Experts of a small language model: 12M parameters.
Below are experts of layer 5 (counted from 0) of a mixture-of-experts language model. Rows are named router (the router's row for the expert) and show model dimensions 0-127. Each number is 128 + 24 x the weight over its row's rms, rounded and kept within 0 to 255. Numbers have three digits each.
After each expert's rows: a language model's description of what the expert responds to. This comes from a sample of Wikipedia text that the model never trained on.

# expert 3
router:189112125095172128158182153142112079152181111103124138092141122157095095155123089122162099152121142144145122127135117149147127127143124147126119101094145131138082150109129129126108121118136154130101152113104132093127121124142178125146142161086066132138120117072138135107111145141082093091131152104150132163125111112119174159136125148117111134141155117109123104088140139159139099145136
Description: Auxiliaries, word-start pieces. Linking verbs after a subject, such as was, is, were, had; line breaks; and first pieces of Latinate words such as cont-, ex-, equ-.

# expert 14
router:140111153096136132126119154130177119128123130062101131088122127160108097118114141124149159151164113118138116161135111142178145142122110123138151152083094112125163144113105166153123122170165122129137174137130119112111171130164145182139110115107106148097158166104118109127151120116129116161127099094139119114121138115154155126116158109112102092078103123162101128095089092113159147126174
Description: Line breaks, headings. Line breaks and section headings (==History==), closing punctuation like ." and )., and inner word pieces such as sub-t-rib-es, T-roy-es.

# expert 0
router:171135173135140138102095154118164091162142087161136142103127140112144095117103149085156122145153100129131119110159100149135110139185142141116159088158142161082148168122127088091126156172105127125129156142112129098135073089115168101135154109124114147136126118107122126115112124128101134160158138099129120124118116120095129161128142134125184120132156143115160126145130105153134072166137
Description: Names and pronouns. Word-initial pieces of proper names and surnames in lists or credits, plus subject pronouns like they, we, them; e.g. Al, Le, Smith.

# expert 6
router:117125145091147138122152159089141130115164154152132160098119112136115094123107121126135087125136117131120102159157137132175145097101140173128123140190154128129144113105154102147125089150156114111084154111142110127150169114083141151149163159112099128142121068126142141103108141182106091137149100092144132157139115093090144133143145120098165118128149165170145154121106090130103136132127
Description: Table pipes, mid-word pieces. Table-row pipes and list dashes at line starts, and inner word fragments after a capital, such as F-rant, inf-ilt, Ky-oto.

# expert 1
router:114107145167158144134176138106143136096141114108163158111131083119138097150124098108132130168119105125100109124100129134070113134120144112113141097087165107140083116081128102117123146145064082128091139143121119111084136096139154180155130066159140101132109144116115130098161158133092118147119125146127160129165137127156143114104137157108126151115155121168133129124135113143130163147134
Description: Commas, name endings, tables. Commas and word-final pieces ending names before a comma, such as Gu-ard, and Mus-at; also table cells, numbers, rank labels, Thai script.

# expert 10
router:107127096138173103101160152137149100154148159109100100108126180173095083114091110156170134135133135157097133119174120126100164163182127127104151084096130160114118133106161147145108110147091109150108133101116116121144141118103144125150151103137143088107108134074147112122121140129106156107080147112089107134131128125092133157150120131123138127114117152160165112159114112147112123165139
Description: Word-start pieces, numbers. First pieces of words after the, to or a pipe, such as Sur, Sub, car, head, s-ockets, plus numbers in tables and census counts.

# expert 9
router:129129157157169183147133135120188153118100143165174131094108144152092113153110130090152120140114141092101105156151136099154132126136137158168100119134173155128080125131110098105095120137106137110131114166107127117133160096128106126140137090115123117107142124127136153090165143157100108152155104108101113103111147124126161158106098131110144160122190165153138139132130091138142122127171
Description: Clause-end words, infobox labels. Commas and word endings closing a phrase, such as Skelmersd-ale, Starmer-ism,; infobox labels like Kingdom:, Family:; words such as how, what, due, involved.

# expert 15
router:200139119126129120137185163115121109133165117096083117128119142137132140102096129160130116124154107119105127112171111126096118165151128169160180143117149147116112161098126143134142135162126144179137162127103138152125122132121142112141141109112135176153116171101156138155133116131107104129164130111120117151115155115165114159129153160095114148151112152133132123148164178121164071177139
Description: Line breaks, initial letters. Line breaks after headings or table rows, sentence-initial In, and single-letter pieces inside words such as Rau-f-oss, king-f-isher, um-m-ah.

# expert 8
router:117108146139137139113126153141159102147103104149190171090121127138112111156124128104157148128108113098099172162126105132107116120118148094132166155184147165112105104097118129127106147155061112105144175153126138144144138114121153149128136107114127155128128113132144118092123065139095102152153147139123113157142124134111103174112156131099130091116104135177161074147123109160125130116115
Description: Mid-name fragments, the. Inner fragments of names and Latin words (Sp-enc-er, Silm-ar-illion, E-in-stein), endings like -ians, -ices, -ents, plus the and table pipes.

# expert 5
router:142166138128126167090120139141132117151170077091115141131147144161104081102109115147132131091170136140114134095166102148090084134148151124117129131080154139128103140115128166090139152161099115114118158107124125125153123121146148115123150126114137103120114189091130079094132150117117115114096168144126141102155129143116112156086140162094115134106139122164099085161105142127146129161092
Description: Phrase-initial words, name starts. First words of phrases and list items, such as The, This, All, His, United; and first pieces of foreign names in lists, such as Sh-imal, Ind-rans.

# expert 4
router:122126140120163145131077136135118125137173088127164131150118126178091075142143142133145128128134130120118129125143149156175135153117089161112150124112104099146104161112114168150107120132115157130098153157116111107108158113136135171100121121109098109108169133095119149128096156123092065161117170097122143120127125111140144173138107076116158108126160138105142145170087106107145123167115
Description: Plural s, sentence starters. Plural or closing s pieces, often with a comma or heading marks (s, s== s)), plus sentence-initial He, After, If and month names like May, June.

# expert 11
router:117117141128163137105161155131140099144162115135160132078101136127141131132120127121146148104130096103128147118126123127115152160141164193142113158184156120141151106109141092094099106138122100160156174128098159105144144135128110099156112108088131191168109141102102148112137124134110155147065133098160115141134130139131161140100160179116115129110177131158136091119106127125141110134144
Description: Articles, name middles. The word the and pipes between table cells; also middle pieces of foreign names, such as Rouss-ill-on, Sgurr Fhuar-thu-ill, narz-ik-ulovi.

# expert 12
router:138134155145178128160100132169165101122117120145158122095102095151125119155120110152132128153127151116070149184072139151142137097139144138123168138153117141129135112117135122127072118175125099127153156158105150108097143150118117185143101122115098159128139136139116172113135091130102162171119156147127087172105125145158145177125137111127105141107112120159153133155117107141127151125113
Description: Articles after prepositions. Articles and determiners (a, the, an, its, her) following in, of, at, plus table dates and infobox field labels like Country:, Type:.

# expert 2
router:089174146104149150130153150123102102112129144111089130079114128146122128090103109092167138120131136094111110122155115117128129117166137134141154112120135159136091197122098136164122128172105139156103163123110102130122134125124145180126141094136155155109108182097138125096111128154120080155124153124098081142167142142120159156137109174125155154110146139174130125110149133145154156131149
Description: Adjective-forming suffixes. Suffix pieces ending words, such as -ural, -ious, -ological, -able, plus dashes in Korean-name lists and nouns like school, professional, title.

# expert 7
router:087147121147132167136126152124104129136120113126196150097114157146109089117118108107181112149115125109075122136143132144116121167159103106136151158149109149141103115147128118101094153145057113127168115166127121154080152128128117187113127085121137126092099133124125134132135123145100096159115150102115132151119148137113127177132141111144105140101144123188147103155116090147140128098138
Description: Sentence ends, headings. Final pieces with a period closing a sentence, such as Ren-o., Sarajev-o.; States after United; opening quotes; closing == of headings; table pipes.

# expert 13
router:082086126149190148129130192145151135132095161156120132105105131130141111149105114097136157123149119104142142152120126136121127135181132136132174108179166172126122146144166134086128161150116113123143163144095136119131136074109145186110132124102130167138119138112108123070120117125127139139154123110115151165127144092140112155106135123129127139104148153114170118115099098151126173144159
Description: Mid-word pieces, of/from. Second pieces of words after a capital letter, such as V-enez-uela, V-ul-can, R-am-amoorthy; also periods and prepositions such as of, from.